Experts of a small language model.
Size: 14 layers, vocabulary 10314, 25.3M parameters.
Experts: 6 experts in each of 13 layers, 256 tanh GELU neurons an expert, 1 pick a token, a shared expert of 256 neurons.
Training: a variant of Adam for the experts, 5074 steps.
Below are experts of layer 6 (counted from 0) of a mixture-of-experts language model. Rows are named router (the router's row for the expert), up (a neuron's input weights, with its number), down (a neuron's output weights, with its number) and show model dimensions 192-255. Each number is 128 + 24 x the weight over its row's rms, rounded and kept within 0 to 255. Numbers have three digits each.
Before each expert's rows: "gets" lists some tokens that make up at least twice as much of what it gets as of all text. This comes from a sample of Wikipedia text that the model never trained on. Tokens count by the router's weight.

# expert 3
gets: "\n", " to", " and", " ", " \"", " as"
router:136129113092129098127119121102094163099092157153126113136131161110140135156145176088110141160134125096128108132115116144128076119107091119141172142150159116108122177137122108118146116106092146
up98:114135132155123125129133115137082122143120099142135119125184097135149171130121112149136168110134164110105107148122141151161159155113128155106131123104151179138124120143141094134183189127083106
down98:110125129105161114116133105151152174175120158120118127173125126125105101143174171116168114136109157110106131125122150107101141129116119142135161169171121125150135129111161121119110129122122155
up99:129161150163153138112099162119147088111124108114128099081093118069153142110161153137101113157134134124141115141156130122138100172126133128087139125115061095104106132139115125122138095170104131
down99:165092158138127125125140111126142143183160119104148143155117118143074131135138146106155122107149150110135147128086129147129142128126158104181113144080093138120131149136141153137121093121161095
up100:128165134158149154157119120133156085150121152115076099117179124129157116106128086129099139111158116094118089160146111096133073145169095140090107123132120141118111145109128106104141114120114136
down100:161128165110138134125192088116116136140112140152137131144087121127094155142097117125102169117148145140176134095120095132151109132132180142150147163139114181143127154110099099122109147110125161
up101:102095140129146112144139169174109116160096146169086099103122138121142133141120153103141138122132142100139114119156110136140138139138111129141078161121092106126109107121162143140156118166124123
down101:115139153108104124100102099120136142105145099135148118122156102134114140166140123169149133089117155122160123120156114087139131136139114121127147089083129168147173106135129145142114111121179143
up102:116145111164163142117100134095129119120080118118141075071090119093130111110152109107132147147137154096099103187142117191114170118118073150135140136099151121126121093145062183084120141127118138
down102:118123132124068118106140137166113133150148127159122127124155135150103120157113109104089112150113116076158096105112135132162138131147141132118100158111138191145110160144138102163088140113117189
up103:147089143141104156161147157181078131114143136131127150146091150114109171182093129119146112098155095136114084114130133133128101135118105103097120157092098114133057102089145110084124127137126142
down103:088106174105091103168119125110140176156145148146128142160116109160125156123142153109130120140129127121155152156136128103115100154096136125144128089103115119119163192117125135135131121093146079
up104:166162093127154094147112137126133119139121142154104144128104121111137135128112133105123123166153110141114089105085091145111125101125132113162148126104182132109087159112147142161135092090129128
down104:107087108136147148144161132137134192119121078123144146164130124112153183102150122147142116123191114137191131126147135132109130104116167124107122121111150158108139130127111107133117132173150150
up105:067140098109127118148122142162173098121092150149138124142095124134138130084163133094142113134140133100096108124193126105124147145158126149136147161160118102109137124136105095172133126106121081
down105:172150115133112149121152121105124128122116146091125168108138098074115182121126136115136130131134134161130115115084152154134150140102116113112132110101096121086157117133148120112093141168108081
up106:124166165125109097130157132094147126117135121091137047121139135085131088103135138146116124128153136124135078112099160125130127136128111105120103126114127101109095162141140101122124130108154083
down106:124120088132164095175120121135135148116090116137126078140096182122126104108105139129128122105103142169166171149116136142131152125110137142117129148115132133102155138122106148121141117125160082
up107:132103120119138125099108169147132099139109111157127164099078176174102129103123162113193064151154119151122144158094072141104135104129150117137090147152162138093088131098149158124094130096125124
down107:134160138121126102157156096100140101101147125153127116134156141122139155177118093141055140178104112105084115137175091144178109165143144148109118114137123106115115152140138151110132152126112134
up108:123129122139130112157114110137110155128141125149151148124117120104109094140112144175137117137143094116115119107152141110181112105125171069095123124127138176115072108105165137115122117152083165
down108:120156128075159159147139088171154125098128118140100118127150143134128122165124143136162145104117112131141146128115150124095127178128090166112149103155095127103168074075116121109157116130168137
up109:129185076098134102142126116146170097193083122117138077117141131126152116150120167123122142135135151134120136171151097115119116072163144105144116146103125120100138106137143147152134124128132094
down109:157122139177118099133150130122126133109132136152125114128128093112095137097113090090134137119162128102115092142121125133149111128140149113131100156105118095091120153136126104134136118130125124
up110:124134123119130120134153130135088097161110110126104105099133121180133129151141120121147118126185182141139121150128128125129107166158121140124155122115122092130060135152108102115082146145182124
down110:112150146119166167146124142126114112143145118122112178136152107132135113110148108106128163104139135070171133128162136141096178108166124126123100116121106104131150122122159134094128145117117135
up111:121141097158090153108142106085130107176115129136134130137125117125146118116110139116183127148131163120114160123133133120124117086115189095109130143116116138122132072112155155095090132118111119
down111:120150140152068066123125099094125101139104154112132126103105108129114100119113138113137152135085114154173138133176128131123149131122141149165130154099135147110121122109117172117086128142101157
up112:126106155132188084138170123151125140116111133108117102133116126107130162134113160131130111108134126109070124161133129137143110141107136098091112149141161076105127119143109115140135111123140101
down112:118127065085095133083071111107148115151158097139125183144092137153163108141075135140139140158148115109136109161136145132115139105129152121145133142122125105135116155198150122100095123138137081

# expert 0
gets: ",", " (", " in", "-", "==", " on"
router:112127123170139159144130102126104093143172113127103123133071090075127176156175107070125153142178160109096109139085127145137148107134141117141149128097143106109133121163151118137203133174162101
up98:170145131128143098109127121189160131131126113125128108118107147120140128149092146120166130116187093102142116129171137125107082122092125184108178136136124140120138109076128149129111139133118123
down98:096132151133118132151074121085141154105105130160084134142102155154090115151129119145118134129108165145149200163126099113162116148101156114129081153138158148125107139136106094113095122119140137
up99:161153123152138151085134132088121114115143164095159107143158102147139153119126114093138129122130115132109156144166123104107133115100117145084100115123129118138128146150099138119128133151124124
down99:103139138151122116182119125147128127134116124100141124149096183089107143149117138134118096089131122083082133156112154155128125131150142140152121179096135107099133138136137136135117106111118134
up100:120107118117130124146106109120138104151146135101113117110152120156092164180119111056099151124132146120146145164122100120095095114109115097121105146117128128117127146131122144118146136183155118
down100:109191142110191148143168104138174176147107151157101112105128145094156111072123183148116163118132074140114108126114148176142124117124151114118144079140141133150132130128098151122108157120132079
up101:155145142121179089136135176136119168129110151070138082152135140134107147166129137120123093114165143123118120170115139104126123138132164116120076095117168117129152134155130129149107124086141130
down101:125133134183092091112144090159158110120131165133163173143107110105163123116126156105116176119137132063130093141114115116132166111081112147124137143128126140144111092129121084147130130163096108
up102:136158136128111086110128069082133119119123099150116065122100095088110148131140136120141106156165114098127097191123132147152156094069108122125113107108124105162150119131135117124116130160152121
down102:100129102106110133137122116152130166116162082120107148123120128107137155126122131152105133133105175117136134128149120112118125175138126108139140152115070113106106134141143126135176109093105114
up103:115126121146133088124128150140090098172141139144150141069113113181114121160131175098145127085170123154100107133108092092116123123123118112093147151119150091098120153124147153137136175148141125
down103:145131148137118108131119100103131123119106164132102102145118150078124136115149161116095145140105158142152128145134124162140159137063137143139127135098117115132115140174126125140146113095131100
up104:114106150174127125106167135114096117130139119122086123110143151097131106139110161111133145180137122107104039136080135137158145122149122094093096133088170118150112122141096162146137102155147098
down104:109132145130131106150129159144086091115114137118122150159128103137083130108079086078166098156144132163192181136154122136108151139115118191121157102160107125129135108159182119149100138133068173
up105:092113109148138147114121109115115132132123132087113124133090138135146088143119125135158113165124158108132145134089117115150118142143136102120114125086140146129135138142077125105112091110155108
down105:141142117127156148097153175100119126134103116160106140144153137129143118101114123147128121141097114098080105172119113097109150105123136120183096120134165189116121192106100134125112124165126120
up106:126119115083090146085129099120141166128178124103190148116117143104102128133145141128147102104156157089105047133124117150160115169137128115145105144111128097105118112145139119105133136153116112
down106:153100137112122084137114118164102167140148096143127119151153114136134129136128122165118150100092097107066130138191125101156092156086097152083137131112135128128169140112130105185104110149135154
up107:166123121156089123079153120124121097139141152138121123086148102134126124175125127126157090176129150093078107131114132146131149087131076125129156169081163113107108118137095146128120112089122111
down107:120117162137082132110121160110165133133119150124154131122121149150109165141130107084150108094144153131073140149150140152117130097143098095106146147152136120109141101125137085165139114131154156
up108:091085125105141142148116152175096111107086161136085085153175109104151130145121160121132166126135157154116125097120141138102144106098107123084128128144153140135152147097093125140148157139100081
down108:159141146140090194113172094109145100109149099118150153141116123156125154106094156132141135127103090105153110103097114122144092083170101129142103141118122124172126094118115124078128105097110133
up109:132101130155103107173125153137090123127103123134095131101149121128078138079135168088121139103139137121157085088125113129161115127124123137102114155128136144130124132117166123173139137155111111
down109:131125175111132159101139132144155137110176127088153106156118181147125120114139145169127135127157089113161099111079137148124139144094147102093135117168116129151110136157065154124151132122130151
up110:110141099148157122121092129129118141151138151121138146093140115106114140158152137047111118179129137100109089123114129176119134109136095063158101161133137143148104143148119108110135133119131131
down110:116151130129140085121131115145148173151136179128111104149129143135137159129144105153122173107119100122090150108093126090153163106168145111071112130145074121134136154101156089131155154133127115
up111:113148095105113096157111114141074108146110104142121134094121121122110187127151184089116131118160124147140096134119099133125093100148078152092121144110173139113124153114171098114114125120135139
down111:155099157151117134136156181103164135111147093106102137143115148091118131123112159135105135118127136100165145113081141130183132127075170097124157138107173119152095175110106123100128114145107123
up112:133107135126116142121171126109116117105130151143126110099120131126110150149132123065135100099181192159158135113099117158117116135108128123135137091158142165111132111111130175160131138128127140
down112:104088145159175138146126159152103135105147087113117152144111144120148120153111127153110128160121113135081101165088136098116143153154113116145122134104130151127154132133127125150168151127145165

# expert 5
gets: " the", ":", " a", " of", " The", " by"
router:169124142147148051136122137140081162118086117111128129117164113154108112135141099139151097090122149152087109136135118114112161104095075109115143137116148140136080103157123124143070132163091124
up98:119145109147120084132114100136153128153139138118093114118124155117136096104133148160116144138136147144131105121130089142092107108131112056134143135136127107141107147131157136138125106156172106
down98:126115089077136179145148139106092144161118103108132153104140125080143144124160131101129075138101129143117101136098150138131126145126142129127082141146124095121167137142145123141127104089092098
up99:159159135108143160152135108128109098141106119125099118122128153106155137156139108147159095153125158116158131141116132151103164112143087120113142125123165122129136104102072110138115111068108129
down99:122169123120166163135116133150106135122146126110173128114094149133130134139127140162132128152114146093187089110155135111168130160126118120109115146145142168103100138100154144107071160150126114
up100:176149140115128137133127123130088150121132109115104133095129154135134138162126118130116124156156125136129101141122089121136142114108124086124149166095161108121106130143133172146122124114118129
down100:101153150112157117140109151124127132143155129136154071148100131125067133112160102120127132129171129124169147141129153128085106134166126161107121136131121091130126114116099121128176111125121169
up101:126098131135161110093130135150103162138113115166156090092147139125158154182148129119107107116142136112095118124099093098142115110095121157100083132130166106133114133163141134086173128138126161
down101:165129150128140110101154142136097130100133116108133114158131127102139175106134157156114118126155096098102093120094122116146124141114128117152092129099102130144147132146137101164144137144049193
up102:107095107133128144159176093124156145139092116157145148083119153080126145178120111127156114161138165137143089131120107114159142105121114123107158108108152131144078142113128166151148106122160109
down102:096136152137124132090123148091143145129136137120144125117107160152114107132133117137125128129142153130104136150110097126063158113072135105119109110116121115149124121143107114143175116134155114
up103:139105138152107120114118078114104132168128112112132138093126157116108126159120140136143141165126148126127103159113115121114124116140158086141099130103139091138106090096112121184122118144106103
down103:097133151128184130134136136176156143106123104128107094132049131142131118119143104127141093144156105095128155126146085140152129141135156109087109105149181107140129121128156127123132120141116168
up104:129086079080152082096124121111138091180108120148174141137157138147152144108117143133140124142127168109122139128114097136119125106090139119163148132114161116130126107144117147076093131122119109
down104:133158114098101132135072123139095175125103131086125123091123137175110165112141160151130118136063116148126106114148125111112138112118136109092141100100114169166100084159136122172119113136120150
up105:108154150107124129112142154060096128114092164093096153110113148105125119130164142131163123152124155111119079151127109162147125144087120086163069128117181142163124146131120130095108080112139130
down105:171090150124179130095108169193125157127101102111099151132097077143124127139130160118165123109134101138149162149101120111122131106102113113092117106149096161118112079127148107129145152134124105
up106:121100109171148120121119130133075111072103091138175113115153125151129151156124166074137109113162120124099099142129133142139095096096120123123128129119128145068112112089115134087107116137101139
down106:152103111137135180136130131112112127118114125120132115126132136113159141109158127155143142137156095072116128117120163103120101150126146134131093150087102141095143158136147170151114133152151106
up107:151132121120108127106141125138132113155141083109144137099158078106156151126107122132136101108142113126131102088146135109143161144086116108159096112119132136122105128135097121107100132127133121
down107:123143158103125131150102152153113137106113126117137168116116087116128136119148109134132139137077150129094122135155135125153126082125151146110113137141124123112152136113161124132137072145150089
up108:127133158128145132168119107154116083169149135090159143107114113121127185109148098111120144139137124130165138135127137141114123120163093128093136136139109118100150128084132163164170135116098092
down108:115097146127107156115126094156109114112147132146129133117112103123122123100125145170127141151094154139139106133138133074119135145124138119099093140089139139159188128126162105127134096130129135
up109:165138151076079112117115124161090112144114165139109140141118145138108167110120096140171117126130139115124129131132108135123083102142182118101088157079175131094136120154139117106112121152104132
down109:150128140142128112093138141091140123127122106125137092162099092120113162092156127122127128099104135129142170109122149199142115074125092118151131144110146160149106123106153127093107128092132132
up110:147163141152136093152111138114125080170140140105114098106120135131147165108117111129124144166170079068160104173108143180133165116154149084123138137110128147108128145121090127148132139080115147
down110:161124128152112099107147137137134137126144107120131145137133135119134144122097089132116140104094113112124166155106159106146089132126113138179121137127115141129105104108145134163118116107129136
up111:108135139175139137151093127123148126127154128167150106112150113133131132099112120090150132124139121104133135112130101142139084126131079111126146158118116169076126128155154146158157139131072113
down111:064136126105119077185121131155116150168116126126093152153130161115112157131114101118154089140117125112140092127163134126158077146158129155128096124135125125140115123114138120103104137108148121
up112:097115114149124107202161149165151133129151153132136106140136164123109118160122105117119107160131084111066087090146114118141146126138140107095108132135101087130090164125115121133134134132118157
down112:162165119127153119121115129165105129115056100119084124152139123114118100126124132111185131136091141167184115159153124116118117141131147134135137125129161132148138110139115141144160157119140118